Below are experts of layer 3 (counted from 0) of a mixture-of-experts language model. Rows are named router (the router's row for the expert), up (a neuron's input weights, with its number) and show model dimensions 96-191. Each number is 500 + 50 x the weight over its row's rms, rounded and kept within 0 to 999. Numbers have three digits each.
After each expert's rows: "gets" lists some tokens that make up at least twice as much of what it gets as of all text; "mostly gets" lists some tokens that are sent to it at least half of the time. This comes from a sample of Wikipedia text that the model never trained on. Tokens count by the router's weight.

# expert 53
router:484484481469607413527393483641542492490453567494499449440514569636492445480529417540473548465430510510533519439532500559427406466428514547463501533528551454483434569618518511573536482446564455480481489544477480539518504471496531552553529528522511483503505379494464538574504493404452505575
up7:541630587478510422471436521463469552469481538528504402495439520570432466549534486385513492520495477500441507516546549385422493518539515517526483527567478463458511580514527481553562491442491461476487401596528478556401479474523431487511518401476512465451460462503522563553479476457540516507
up8:498511504468567496450497455488582432497520470510477426488561427461495453513487439479450478388484525612399562492560534473372508445487546531484541494481536494496500589448546508576459545505391461461528501575552503497469456472509523435528506503491494465548545525446448517491472450499526527452
up9:521449470553525541494437494532563435546515569515485471644525571482571459528498524598510582456462514544566511533446524552440471519577532535481541469522522460481414583524553500547528527505509544489584377474679506612500536501574560425511425617477516507448532437454499464537549451584479591544
up10:466580471588462488464431492553492467449475460433446489512555491589443503441558465441510510515523436530545501527446531526473435486380524436556544518586544513503480510469401493479509537436504517536492396569451470518487541451531507499524408483448513436574580575503564483446481422548504522402
up11:466462567500459482420439474437495533551447615593447474463523502602497487502558456507489588498509539597521486487477460591534541500459457577507485481578520611527514428606478369427576480479462469483482476488502508524527524439482543415541445461422514486500597564508443490566500540461458548636
up12:519551478467559551427448484449421544542540465527479465536478534521521555525461490495438534513553558559526571443417549514536479446525486469466473539606565580584438549505513648514512420466526480466480474477421461540496386579419507422429482487485503545466456459531494562514518458544548566506
up13:575534429502534477517522449508464560434469474441561436513529533543573538462529546521516550595512482659447431450408474503433498399395491614466463502482459430397565463542556487574569495465535426520495413525512521622517458605471501538528461449423461452524510517498521495463487526523477550510
up14:479563530500416565517453561511501459438459632422539588521482535471478552520505427501437556480501484579449609492519575494461478519513481400517381493561399476496446508568449643628448427424473409483482470473600538521485474428587455549525432561529491489558477443469516503476572555438475516530
up15:557532530451520569496595525538421518561521517550557501463533541542507392459552545551460574442613396492494544536417504469437478442495489515554497509521492465523448546529486493391553591502512503503584532445491537427575416518504512490522400485461506502564499477523542549529456455473537509482
up16:530370458577519530533547468603463476553458487520519439446486537478592406491496488509475423444404519473501539514533482545608464555502391528504517520510548545515460496523466492547512522528551513569467518449506632515496449434528582481518475534524526464499593520516523526514483557538462519445
gets: ".", ".\n\n", "==", "\n\n", " |\n", "==="
mostly gets: ".\n\n", "\n\n", "==", ")\n", "===", ".\n"

# expert 21
router:519498459510481490495516536589511430495525452501451517502433526549510462434504384551332538570429592504506546466576482457515462500511464558484577408525499497363467532517501486523500541452532455541400411468423453552451576528494521542453526553500481573544470446526497506512491552443522500537
up7:506473403527583555537503527544425488562451569525470427478393449525576472496545546504552522500425469507567555394506494565486438572578434384469433477558500551518563496465392425462562495476476465541471485460503577463561402475530470469546498450501509494534456524566566527414477496460553488501
up8:480507529515503504431480424565535597491527524504575574593578372512462488601476498436546546633424459429549504528647452514540524583512456555528557502459462547496513437491532433492516473466475569524521484528559520461513495428540517434537516560506476497529453523436527535516538578553589566446
up9:508529563419483448461458426493519459461436509439591468529521432496550444501532474499458482458523535488490539557563439521531514485457459501563453404413480502534499524518412456501417398453505466378539543552485544544428451515542526559482464533487359526556439554483503481530407565484436502546
up10:500427522514602476479512431523401574512523490560491483514530566564539494497430499462483499542478527527536489451534439477509490442489522514478471529593424479467622456508435525436535510510468528503506453499490549509482474464538544588502467518529651566552522510467465523451496366541496484453
up11:484501491593405474433475651493515504547540544475528570542497536470582483379576571582473539419547500416550498467513452481478470535447496505477465467461518510483422542623563525482529469607477554438581514410560457495511525523461424448446487530441466500535478410517507538471429499466439477382
up12:515447503473524485492502411604523514537518550537484458493486603491468570508516502405488480467551469446527386553525495461498379600530468555471570567461510446480468496547514506544493525533606560606493547520443529461436487572566522552419516492435508520442469569436534536511518535577494412513
up13:588407478502499550473595420524506466588552461479412490424410508469543453472607522509513538397478525495447521580487599527500480550494417469478594375450453450506598524514497512459492475512487461462502453458472487548599615541543537534525529523502511566470533494500547512450426520502499591425
up14:552525564524441611490545507473442561467478554509568575518440587512497466516539504545489563475506535491513520516535557429498526517508613536523559444515465473497433479528535527503578497607512502567481438501573531600540566528485547497564536533470619511423509488517590562449441455578565538582
up15:441525442579515515448488518490514498506560429527478527404510567490459442524525488557618568476511551498514552477541540555495496567551444430580483440492547531413478472502418505463419535497559542563517512528438437584452411485441438442445431390550434546469510426460530503533549499519499485398
up16:577515515547442518550491493445493497442490503461505471462494432469530576534536563487563457523459462599485492533499574473476468408490446540512499524427474503539576533541416582514541553521529471577491595489526516466454441458591541517464463473582453459549509559419481545529432543472492569509
gets: " to", " and", " a", " the", " of", " as"
mostly gets: " and", " to", " its", " or", " his", " their"

# expert 30
router:516454399503559481519540591493456448453493483483499505477439547545513485416511436483385522513406529509451600504501386508462524503479553518478474459530547480409469487486500512535566472402427476452409521464453482586532491515415535507416405523474489528544465389539477564544483529466475560534
up2:504500449516478416462538507542485515470431527487577559428534532406485529531574482548386455417581481487569567493467471536455492530414466433513428461573533565609466456499566470514413481535445480490541344530451405420507489649493492425529528427516537568556543571450533517507469571536502497480
up3:522487408456518484440440519465484440501569369465565478509479487442449509522515508505520419441500479494462483533514506447501518514525514571472532379502558549571557487471440469524547450510599586423425490574500456513440501566538590458434482466507512474510465513551584506542469470557450534486
up4:556469527506521603523506377392576535516522457508485603525441470566529470548463410558605534544525423429478509491515607519491542509487428432468429452502397457577502573467557610556439526573436537540476472541468510510589559553451417421470561448533447538511481464441561535484507508453630568539
up5:516470455432554576486478548468458548440521457497580448432477461407464473467396495465442506554548444507500590547512478491444594408543445501578471551415497511452528431464452452378510563545600504405534532447446476405474384489582520478469435542436464552572407542440537537420538560579469551552
up6:507519491530515548471513493505479499419531493484509448522567470494555476455538582452570402330510591483456449476453533512444564531429484517497529436489420544458444521459521403518438335531567422516466394472531466553476481595392546508486536379516497506531597442523556610615433496547509495514
up7:437547458497508506523546470554529583480376521544553485449414487441506523445557516569449458534515517464530474517476454463596448406514496492566486501540443497509481497532464441460493555485505462523563549492607521417505399506480456504462531481530585445518446420496528513628555391459520494411
up8:530465383551535438497547562514529551535526480535493470559523444515543463476467544546388543448451556500493689555556498498491486505449425501471472382599524518519477489549460544508578485514544428535457577587514419633551534471559558449445560531512510407436480505512529492532547453602508509477
up9:452421426513529474555488514487452598560469479520455522533506384484396576419566430502404590527433447585553571496511417462564500588479490425454481499487583513402594517507466523590447573441622475511547479521491475513529413444524411494512498516406460483538485561547537524396540519482566480473
up10:528517489478509422483512613444454490471544544543535480542463603530503525444545521517547474507569442455537492492532553500488532485445457491540521505473506524476528470506518474601567513421505441515497487479474440576489579522492486390485445553485455421508524391507555449480441542504485448539
up11:431434584523568483519585456519529487524424522527458560526533529484446478415561444437484524422475576458464431549508520508486514499463472422480503532494522430585547479574563582448470525465499509506485491421517549495598432515528503502514500491520430527445432530427470426483375415574438500562
gets: " the", " of", " in", " to", "|", " on"
mostly gets: " the", " of", " that", " from", " its", " his"

# expert 46
router:529479518498606500500523583547514470426484503492418584479481540555488502388405474604526469533451549509432544537478442504480578535516523535492504516555554472487479479555533510491445481483471474555470530555441525518511440440459436536426432487442503458475454367644458604506520432501485431644
up2:504516483496519440569545595515575385550495381552452456586532504551532570430476555538426517518484478520416472447478506571505588491568434593484517588472382528430423447505518458510570423522537517424533510488507643472496533475507538494531435508566478529488448390608516563444611521451556526418
up3:506477531522532486513482443408506402525525494526470554510549484499514444400540524489502407555524504510396430496476468450552455531498500480616492423574444446470526415492496490530331512637493461558574551500525491515418424520433556500563485519438548532483498486553481530534471515507408553475
up4:518489383449459473574428509557447571625544503496497537561503406405512460497541606477518556525468559426466503564566390448505526490577474545458459486437463439439510534485557455416532547516521520581533555522417414517417538461471439441432490480375502483497518521555502551547496478546519463504
up5:530458500468453449527546514420472541497516525519485479481467542588476543519422598564464434445570482548558509497398436478455550425419574497628540476351482503538559479509475499512542492501542463417672533397466501446518398523539422518500447538558466512512489448484483566487479541525499459484
up6:443515498575562477417422568450482527515474527489473557552552535460520605371513549518560458485453566522494485487558423518603515509448616481493535519517466506532470611565516525451495563536420504589546505466564521519444596406526541577541518347474556444542514500578500541529419490559394480486
up7:453526478475494410554541484551476471438510482458538449469473497416520478488476438512469500490502546430447506502501533573430580558464393445465629504460510591584520483424443453559437532390491556545445485507542516557409468497543527553478491462473472527381506589353485537437456454535459455460
up8:507530640433537509462562603400583477502493617459466542428515592502585565504548577459500577537426500567529404511437475472454527529480570598470588413526460531480478449556465470507454452443456461540471540515486461500411489488490521478534533493462430514426486475479513528435528515473451457576
up9:461521514451464523460497459453440489469521524400429503571489541543504550439440534536506352437481526546483509522462497517539534468545530476414546498503447529514357497491505487485443556465543511486549603490457560506477485604475504462440593533410492451452439462477525607539579488417519498518
up10:436521442436480499539501491397495519461393442494511478462533524554561513511515468493541548451487450553566472551483549502447499613491601467475460506517502498430408540557481581480526483507619472567465467513460516536459542522529539526466454471469564489501542491569458475437619353536444512509
up11:557454527478530516552556527504485561500500483497505528380447498419538530454526526566542573517451607508485434415543511536526505520502547479551410417568543525470436500523429465524513556551464455572528506540516347453508480473479473493429421538446421534451505471515534438399594520495527523539
gets: "-", " a", ":", " A", " by", "\n"
mostly gets: " A", " de", " a", "=", " An", " El"

# expert 14
router:472472435470582423483531522590482413456473487480479526530439492596557468440497508517402532561486551579513530513494528575538521476432516465516504531491599426502418509535482561540472388472528465441415492539477543493393522446418521476481470491441494405506451445489469589511485551467512519549
up2:441516549443487504374484446444552431473549483534457480504565576511435457478457485584365529544540454449469475480556461508606510535511543445414461605553522497562539528565427498510487400582397524460528478479497555497526470394443482505509586518504487564476422528510590529444406484542472512481
up3:451412394469553477496424452500413465587519532474549520528455478569539529480502543396491467418563591545470557532450479541512425559489508476448570563545423528477554499464512536427436414504587468491503512462512445404421461515499589528507456470437509474434486508569536535510420490445519463509
up4:458414452434525497436506438516483456400438555569506533503535433489523466517484459482536447492528480505622405465460496535463443445537448466528492489492487482488581475491555533561528427496580455453528466559535477489493532505521508509509617499523485474510480430441513575366490549417592598382
up5:472558495481475462489468472526507435497466470517445503580412527562584452425502488474467508504500529531478578466475586504494543446434408486543519560495477495529451476444429550416570462525530546422524494515566506585525387403507568492435465522589562480511517555579549535497531473467512522570
up6:417597535458493412437512583532463502552432535448505500494482463492555472562468565514499523549490476515354562571543569567508512506413511406488505463478437466554434539447450505554458492465577573449515523523579478460414450572585542524452450541535438485617457462380432474476591557427584605508
up7:464536553501550434365618490546599484507568510527553549511460516490560463581506507525577511564452387465471386494517532483522533460478495571543371509608486491492574523462445462459508488503552525560459541435545518456382479447432498524497510533489544512535452426538484534425521456461439548468
up8:506559532469519455496499517457546523569484531496552552571498507465495470395504546492484445514438528510541553407421569395406458549436473468516405523468417403565514491496504504474575498562438531521478508576511442483486576439526462397500478480538515510469610464581515525536467562477461557502
up9:513536468473413418479452488510531527504432542497443535497450486499487486477556502439522536531478497524513550529503523547584476444608453517487497468490549515480549431474474539508467562459530527529392436497431581536499493526432495530508493537528552548517541531542480573364490534548501504478
up10:492582434455574482541596556553481497569439466495447501511446566514422526488502408503450523512501494472513527559511477491537517454482496456482573475452504507410484479401582503444507482417518529572576421503478387576521397445429390513567545533454467510525461419416479499472463586504526504494
up11:411570481532592457539578437435520497353389483485472481576521453516539516500455389502491507594507477501495475554456498423431472465515506503515437494430460516480533386439595462531453567519539449485485433380475565476466475576511509442424557518455468421426539524531442437447397504497520454543
gets: " the", ".", " The", " a", "'s", "The"
mostly gets: " the", " The", "The", " his", " its", " their"

# expert 31
router:474538533477578518458451552573417499430541475459510528493445533548395453521446494535368535464486517546430500526526412497454553563433631502493544537410622478467552531530480518562506508538503529526466482512389587509462497513522574527552412560533544414501396461505478543593580572463482573535
up9:337505526484575411467524498553499498523522490549534457535398452488477582480604438494419485465491443482500542491436558567486532577536633511489480584447527495485411416513565579484382493478522525575566570515441575596530531472494525558596504488500488520492498453490578566498442513455496476498
up10:509491472553499634502567455474389541438590522435514561416465549441402493467498453559482504553499581521566487553476564490504406496560532467483484562528461620524459444536491506475483525535445475481519499453390563551537475484537490537491495506490480506493541509510493489510532483531516503493
up11:520452527518492507402497517451484497485484486515581431510454564488533478550522490510504449472499435501580462468509605494539539547510537554550517380556602485613496509464456554541572601534571517529431430440466603535463604519615413380572519495435545522579586521502524576426466446543495569510
up12:497518502459531488510477521422563415477507475509562446568507509432474521472441461544465477534450498654527452508555456410503467538460469445506443544500502460532520553530585422575464530455544564524478543498495615503513472609473485481521512571564570466464463608451474610503507525514524450415
up13:495470513384343469527553526506474499451562439470574590533535508443568390534431500509547484483467495589521497483486468453504510427508491495511475441585492457477531433540537445547518449506507575471441433549459533502551530516543435425517467602511551440437472448462547487541489458582506501428
up14:466512513543476449598421517545520549561463538514519547469432543400531446451548440414418459487475415554504411428472459488506498571501562497438521538473482576535533570462485529531502471454439447496534533506490544516476557474523438473422491526516441470473419456478502556498605478545378518555
up15:541488580476607489569507464499466499618421531499528513538456500520500441505484505561516534475446585526552523560454540404540510547457512473545469530527480564509479565516450510470516497586529496415543530435481474445500402533579517564505511535515443491494512528536560509406506539538504551511
up16:419465516435477554518488560467589443562455474472515540522451544496423464498547528474429524505403550427471363628515508457488496515439468527430505535462498495510582424520500500494525528436530565403510566493482459422430436470438436504497538463525589532442457468494570516501575524542461524539
up17:525496526494448482436517600469571499429525459413449483535477600534587516480386627488456549492594428451504450487576511480365533528526515561556569461411502554497500480555447436521503556523405445500480505521526542452438480433587478452463537500480542485488463478542554475473463596459471552481
up18:445512423474554457483563486458461470509519604455451473485563492425581514632512548537509488525487559488475527467535482506542486477482467515503470512479538458527486595508534411483538511588459490466476494540449567585508494440569568552574407427562548487523477430545508553461494542581450461518
gets: " ", " (", "20", "19", "–", "18"
mostly gets: " ", "–", " (", "/", "born", "("

# expert 54
router:494494464445599464546591563572453450462497474443501509448420572565510475434508452511371418572466551531435548528556474514491520487465489484498513457548587480373515467518469510490491503394409503488365477499464454556511553495437494514475465529483554537560473410530465551528496641478538495564
up2:450468561531423519467549411556552496398541415577560372518514502544553460479491496608480535529532558493487476494476468468487663457481461472479512519555516507427493508496624415450485607358514500450537487568576477491463446468536426465522489550559497584515536542569407501414541464542563475515
up3:543642389495531512527519614618428443496458491513532454485508416550470513475540471534539471462427593466371507383564478558477409474468476550449489527495537490497470384562516437416554591495545530462511464468568520552576486523510418556533453629489547480457464478477468418537499533477511487553
up4:506537512385484550493557462505465518420483428487535501541550509541562445529537554544488491555532481486499509583436553482465446458417530447492529423395500555544521360504476516466555513516529478542521504424518522451541457552510569530462474622554501589501544416512521508372466534475595522472
up5:549511591480600477464471483455579560560521515519487473529497454416517471486482566476524327509421430476487507548516483487470446533546509495549535461502449585454499504455468501507468499516453551534564538538580418412442400469476484407560532567461492483536520432525492458434438601461495555487
up6:435527507507529450490449482538496449522518463517495522485577512541560533509548561479504591460535491461506501470547487486550450542522444526543479458486507552497541608530525588525586493551502483416576537576466424472513487450482479484447473486465526462510443486459572551470457474530490442415
up7:435473484433538470480503461557540475548566485464556488450451585394596509559510521506524500475510478424551519406526458563476532561464512443553482430512442513512494444516494416440472457555462461364497600532429411525582555477402424551549528515523512552509539611532545523456599534450427516395
up8:553451539434472417509531407548486529562525440510414534366476490540542492517473485554401528526578516522497496450523482453499532477500484516499449479417545530525536533550434530418486455516504546438426448454475447516596606519479524471572540570596558610483565511495458488429542486473542455437
up9:488547579572452418552583445492402545484488553575492490379562497504563510502564572480476558569455468495531388536501552442548455541589475457543507585479532545549550472493541545464518493566445486473575525555529575507497421495507461500496542419529575468502480551473476496535387464429557479431
up10:465451506555461534462465472537524494479571466415482540432486446427540497466496460519501501494480516524443554487514480470556531386510474504516484442492516416486472436459504538571461479497360525451502634529530532491475572563410477531447494482505447458500522473484478512525479441457477488496
up11:586498464594518525567563483439494544399543522529454562531515542487530492495489660560449467500481546426526524546495512494513554521521424517524545543528478531573554480442478461506480502516436516563509487401539482538454475502532455387520414538512441458478437505423550515552527447624598466614
gets: " the", " in", " of", " a", " to", " for"
mostly gets: " the", " a", " at", " from", " for", " on"

# expert 9
router:488479510490551464418406487575551536480500606562588462401438539610473481514513394573412529527452504577548530512504363516435484449491466641421534492484550541436503519581496470494470442491462523502423450508411514565526444463480548510525500600485511442420445367475448520535521490440433489529
up7:546577545419381518432391573534413517580421456525472527421512575431530509578506532417480472478513502602504603524438516519480506466439459497540444621464544443580520519520577513547430461533433589575529461551580450542508535468387501497498579509458462435482529530520503461490510528460473505465
up8:475657573497428421500481496395519462436573507453507400425476524532440552385404468472496441508473449444500576555494461485471467542527472474563499530552440555501536431484426519501489509566489460470537529541551453501428451543489433465498559583576477490499445498433611518449495483560521594419
up9:535560414465551515577503476483480502466436509400487534510453459534461481548540442454563513565528555514605504453520492561523459561546561566534504550548501512581453516519484521560485461479469457420501460498602519596538460609551421466548574466550529423410498527506484456480548560468418515474
up10:538519592489468502417493509531453461511501598587424455553402526446517476564462469505540447480512457420528546440490536461512460567515483511501496436659607566470491536579527564539598457526464481515510556528526531519522512519542514448466414565516532482544446562568443479369465590596432519439
up11:477567484496505460429506470549552556481494483559510484525452536608481548612442559492471366606445483534519532473582512340482525440548529471512525472450465544566482441481438465502552383460447523510450448493534513657436557455600469545373534452498497450489600406461526548375541438445521477531
up12:548449486401487627469468491469517546588463568551493554502517492484472486495478450526455563465457527408536482451489443548451536422518469514468483484448510418523526491494502505525573474570558380412561483466456473506560507418582441498456512611465528433481463462563624560559610523491579532531
up13:399433431492490485407474430575556553428436547512523510485489428488496540429600544532548466540531493597561452468543510518449503507460482546564497441456479390555482453497502454435477466406570415506519452440509581544464551553531462396532358558536508541483513556478453486463377423494573407524
up14:495519477510485551464491474537562545459536550521422473471526523525592498467462442440543499544452399532410517495509483421517495547464406542491449463496513440629535545532438418565456624484551446557545513459492485435447538567511506503458536532609482475507437417508523544506564488512464536573
up15:497417469595530552457547446474605386478531406575531439413445475371477482496584504505490482470490485499495497565553513484534446446472472537396413539506467506545520546494483499463507521487541503419537472519540472590503513503393461581413504494470480467531448462533524520477536468476426547529
up16:548555545540503511405470482511504578532577480579451517441511499564527470436458617594521478529590474540584428552526464530417524532513410534519567512489561537434474537515469547532485446493570521479458575488523422498421511450503528493490442553544519477436478510469490533505475584407469476422
gets: ".\n\n", "\n", " was", " \"", " is", " |\n"
mostly gets: "\n", " was", " is", ".\n\n", " \"", "\n\n"

# expert 49
router:492424518464593476582524615513437535439524514417474469474479536530478452400485450427415495466473607567417471508489424512459506471531563575488478529554591534431501497532448480515544506497434504524396557573470513555526473458419485488468412535492505515588528416546435506521497522516445487578
up0:503555509503466497536459580519439562608454507474464487566394510532493486475540495498508559480453578487441495484477408467513404457586496441508409521492603577404528519533471518424509580508469428519539495461551538505429488444490375550505506532491410498443477501428515505450478504518526488498
up1:547590509485486603513547535536509489529574546536551536527432533463614455547491417534533531566478549475528474442533494570542531407477542544529558360458465596512482459632556461530509448480441440560557478509600485506425513606512513523496383474515492501573496412568439535526472413485518426476
up2:404491558460472451466486458515467442414541473530412500551493558489564432498518466438401512543483543445521530477461451532507414518499500430609474513516509465503403475374493490526512513446512528526465517560475543526514342463410465519473545533516484597442462386467462533528450523529511562457
up3:495430444440553512525418467487566447626571528492470481530525505485465456501427505428500463599515550536548472491519500529567514463464513491465407409452521526486494483562511550495518631473497397544530479533529542556445470406492531455434434493457504454567465560453483459574542455422462415507
up4:511495502511528525541538399606589488454549433437575503554446536510518435480480567576543514431551530413444474499543623518485500475471433479574559531401556582605545499451487427495616451454488511455490477536513497495503446550568536541373585597544587468462481434430518519437520539574506471503
up5:518501556553620558536506518464521431459474407498516475427508523528404495535453505493437469525510424558460435599537405464455561616443392472429561544460536526565466459434584545450468474494514517525530572508575541512507575446488525500605441551573506515396514523490449552497526502501563426533
up6:489471454427461427458428528462532487543491401523545472419481518487471391413441521519453440450482491580504571580481435446464555444525496518476406532562508523504422456462366487452464515544566436505541524486501489453515488560535555368534545492510485535526498561528470430436488458504462491530
up7:548526548452497444501531520470551554527484557608410536486429547492569543425500529578391500526515484558510520474446530491499533508508511397528571544502526400475467434466514443444446504500506371564480460530502485442494486500576447538441503525497492497518601490599614493490522426522516494447
up8:498398503478480499566517574492564569493494455494477550437468536421453421455486478464471573504529541536463460462434428536551506467517455470487440440518508450378563463451454426425624635439551482458510473523522469436502542524477535463523519586533556543434463581481529447545528702393485478523
up9:541500503538538510425590580486457464506539409483508496473511505500560514421476546526454503432534449455492503360593592523481458509407508509540427441511465506499530555500620473545415536500481443635520523520556534553423517458469484351451421516554473521581517504535552537515457496494522561524
gets: " in", " of", ":", " on", " at", " for"
mostly gets: " at", " on", " in", " for", " In", "In"

# expert 19
router:489477432495532538468499544540480439528476575492449496476372504530417447478495433525440495454507549557461591516531422556422470443539575480416561519521530495403427502498522487529464455424503523446453424417443530509477558443421543458583467522433520442462436453508420484487491558430515527554
up0:505484493512500433478510458542592524490463539460460505447433466552501532625525510462426438422487557493474525506499542475445504482497438491518546584468489478492464500415466449511543418431471430473461381491458482479493504466461579525542596406529541599535495563413540497422558471600433565455
up1:543493518471428478541534547516593480611467487481493587519443496493475454456441494484543466583412549453514539520461391610564425570460482471452398559555488496556452476440535464449466475466536493472600543489435463466485569551540521529492452558485567497507508446536464386431522473477509456548
up2:518483571445502651535583551555418523511493474584500608453572520479445477470492405552385407582467437474446424472468418551481526477602555510533569498477448472579486453551551505466411462540491519464545489538580523559529583514466475523441501528487534486498415456582464476486516468436476389419
up3:462528560553387583532545395560537480508473445500497477424513539565519494520516527561394513449512487405501453612493587519495449497479643492458508523405472481513455522501524479637566489508476401526532442493497481456492491463504524558479484534484481574487423446512418525454507487541469508472
up4:514528535475438478539440526489445519499527515491508430525501536410468431556552483486417474506491346560515586491560478465516468566548449383572491498521510409612478491439532462542564503503476390592483480408586550562419430537554409436512502495500524509530523567506497465480482493475532519495
up5:447547522508494526402490517395524507522469445450503511480495505483433421520511407559514503537431488557572514534455589485446413464532531492516518498477505490325369431561545535463528433513421521481502466524586525574465512531476457563494511507465487451494443463480550581414559531544543563492
up6:535520499486549532551579473547490479513449442548426549519508437495536481484546494488425403496530441455501465463466474493541451475527466598582579501483433491458505589459506454446487447509479490430525452487502512388542471607548551496480457537565467561498503548541466497423545581507567552506
up7:393524434553484508480417461481475453530507543548497539527487505489470463583536500497515486465490506573516399509538483562512540405520420615505545450518507488510483606473529508503467448414463580480521490489502413478513465463511528427485530458493437526537442524510496487501541546493501486440
up8:491391513563488436527512509496488443477514594532524476454568372482538500413418495531586497595533558471492579436502489513484473465566444502495519494434510527498583500544490586527429519466499541469553509504505568546516639552473581558531490381540494484574564493523514552522451527555584442531
up9:649511512522565538501552532551445542467499434509424470472430532494571487569549527453482510530442562491498491492525377542462499498531439513531457448533529544566480396484455488517536583494464595546461465455455522458543539436460432407560504471557569457503453482626457480500468519446577515496
gets: " the", " a", "'s", "th", " first", " The"
mostly gets: " first", " the", "th", " its", "The", " The"

# expert 47
router:514525463539459522469493461580512485483535515557515527495447543557486482417449453475427535545378615549579561567558411496491487423475459560499548450500502532472469521578457525545501423502432462584402438461462473548484584513534540598452568573479542528533486417562482483537506545480514430591
up7:575515546613532460491507481471508431623412509447524545443430572417477473553487479448571456519540447503524582545557486504468514460530569535514495468638377489560473514479524511545549497498448485432453490532466446572435462554546562528398459454500543414521480607523501499424532511519554550544
up8:426509546516507487458478443553561475445648461511567475512461476547514492481517487459520474500405534484579523542505491480617548518540545432544491517533484492512450575469543512497563495547523413406418469532565457636544534538586435523482510529475477528549512558497455448487593470587527586438
up9:503511490499516496501465468594559521477500439508508551511522505430525408480498428466518481500449412605508602485471462506549566455538496506480491489589523537546556513531508540519435471540552520573413513566507413496495504607509531528451574518576534569578548423431503531580508499441545540624
up10:571439553561547466536551463498470574541527558473564541568509486448553469503416493385489488545551534489513422510545452480641487463510574492451472522560543556557604508473529565466547472496497533517510604477532518448456502423462502373521534447474384475479467489525575482452448541609532505488
up11:579445494585547448510503546489540476462495462463434442507559515482560520505511515578529469512477499461468455471466476511556483509609452447593527495575467522492521463563429551553492506490546453543570541432431621543492429518551590486414514431558397516499530467518442570437567470485502485521
up12:453477551483559514423431505480510516465527515608560480492594532502428497508433446500558470509481456493500401445449512419499451503483526538544391496472428518585386512553642526526493451441485572438443566506484533491504545433506514461461497602479540470485467485507488498480565500524509436449
up13:435481431523562452544392443485532420469481432513639520491512469511557495510513455506530508451504634447533501551510557528509509493524418557491468457410493518447608530569522539493509454513441384585519512425512522513501516462459504450431493522476540527530606476431638462620432499466520570447
up14:506538481470552524601554501449501415487490515497478476402515482447502466479520490414487523485532437449455507520486475566520494481464444523477502457485561483563491476411516396446551501614471466523450579485602461626501486520418507556468546612566488548487556548495504470587486455547536384527
up15:521514488561448440460497493423587458511476475542550587482503397480439453393542383584444458473499462505448509447537460500520560525584526484572502460579475517403464434508523468571629539504452441534514464467416578515436476476510431423517486550503424540425552493543550475451575518533466584531
up16:537406447427483462504489557438523524504497443464506529573457522532504595469399470385504492510494517460521526493427483580542548563521526488427550424482461537522420592480444471467448566511545435565462555506431509467522510479560544417601505426441543377461471600480515542529508424411562556472
gets: " was", " is", " to", "ed", "ing", " as"
mostly gets: " was", " is", " were", " are", " had", " has"

# expert 32
router:511496534537577552430479549595457511397472483499543509455429475491436462535443433533392490495498556536434500513509452450447476499493609531535527476416587534518528480595482496566574479538533491510439477509387607561412544530496565482569478571492541437466480478494379575619535534448497595571
up9:530412518513554431416482565499495495442428406546552406552492523569549502512494381528458567515470513559479561550471524534600455506534579591510468447481497584493457534483540482572474587403565536490535499495439492511455591550499475490490521505492443553448526469505463444428512475495504480496
up10:551461478460432538466515469492528441581381460458495519455508425427445423617416601586574482483527502514486535471513498413424561482426571550425523482519584564584403488480435470536550441507536573471519494449458534579448505505491478411495408515564498424552398480443411573527572442461485517481
up11:467446461567544496530532472469478575537546498589501493482514493486437454462431555523501503537617477503552449516618470559476526399447442503477455451457447443483493502521445566580606517546508510518569542550463575485622457459501492554419529526501536516504444495452566430462502512517447498515
up12:420387470533487441537525509514437461557506562492476537430550454525511440467508418545446530473489552498443435546497524569539511603487551620484493408446388447538512380575465506390447529466497422472486469518443451625548443553563487558514498492504458615473517544513391497511512436550515530388
up13:483380452454434491555534518426455484492526514399494472505502490488541503499499526583462512356526530548528469535458543453512430518372551545517429523512401492502444434536395479470508484505459478504449495461441549551524515525469469505492506460530525481407469503527415527482478560538460531526
up14:492574473439602447392440567527453547488513473598466498512460546541581468500406389496487437532524411521523484491420491482475488560471428463561525535484489590477500586622536536482425494622575511530481547570598576451505506582565481472506467424496480484433463542557466457543415509565532430531
up15:553494499556483453473502506464512519373539485399490569529423453516481489442522487461488324497379456447494480481514449439517416534447523468362400429439489537519560517478482489513396526490492481572541587425507601484453480398528501492478523483395541502442507459532437521566516531447566571536
up16:560453540553479506532562511467421503418490599443507538460472550447563520521459504441436486544519582473442520492430445399487518503567614537537565497481495494462579534536493555504456526463500532411495545618475517510435496575481451473530492577489472458513492455520464451418448456604615508553
up17:432392501497524512553442581544455571500462513505507498441513505499431480537467616377418482534531433477411536498458454468488542517505549534423447516517406426462569473578501583496475517582549457512469476534451515510494443442577578464460572508533434470482533519446517536523394467506464583440
up18:475422436568475525562521503506475576528513475477489570533476484469523486456550443547473549573573520437468402572502493490512482459479488512496503574429511533417597461458513532589576463435557438504538520490489491477454527446562499447558503524500564509522484513503444499468509459529475486617
gets: " ", " (", "–", "1", "2", "0"
mostly gets: "–", "1", " (", "6", "3", " "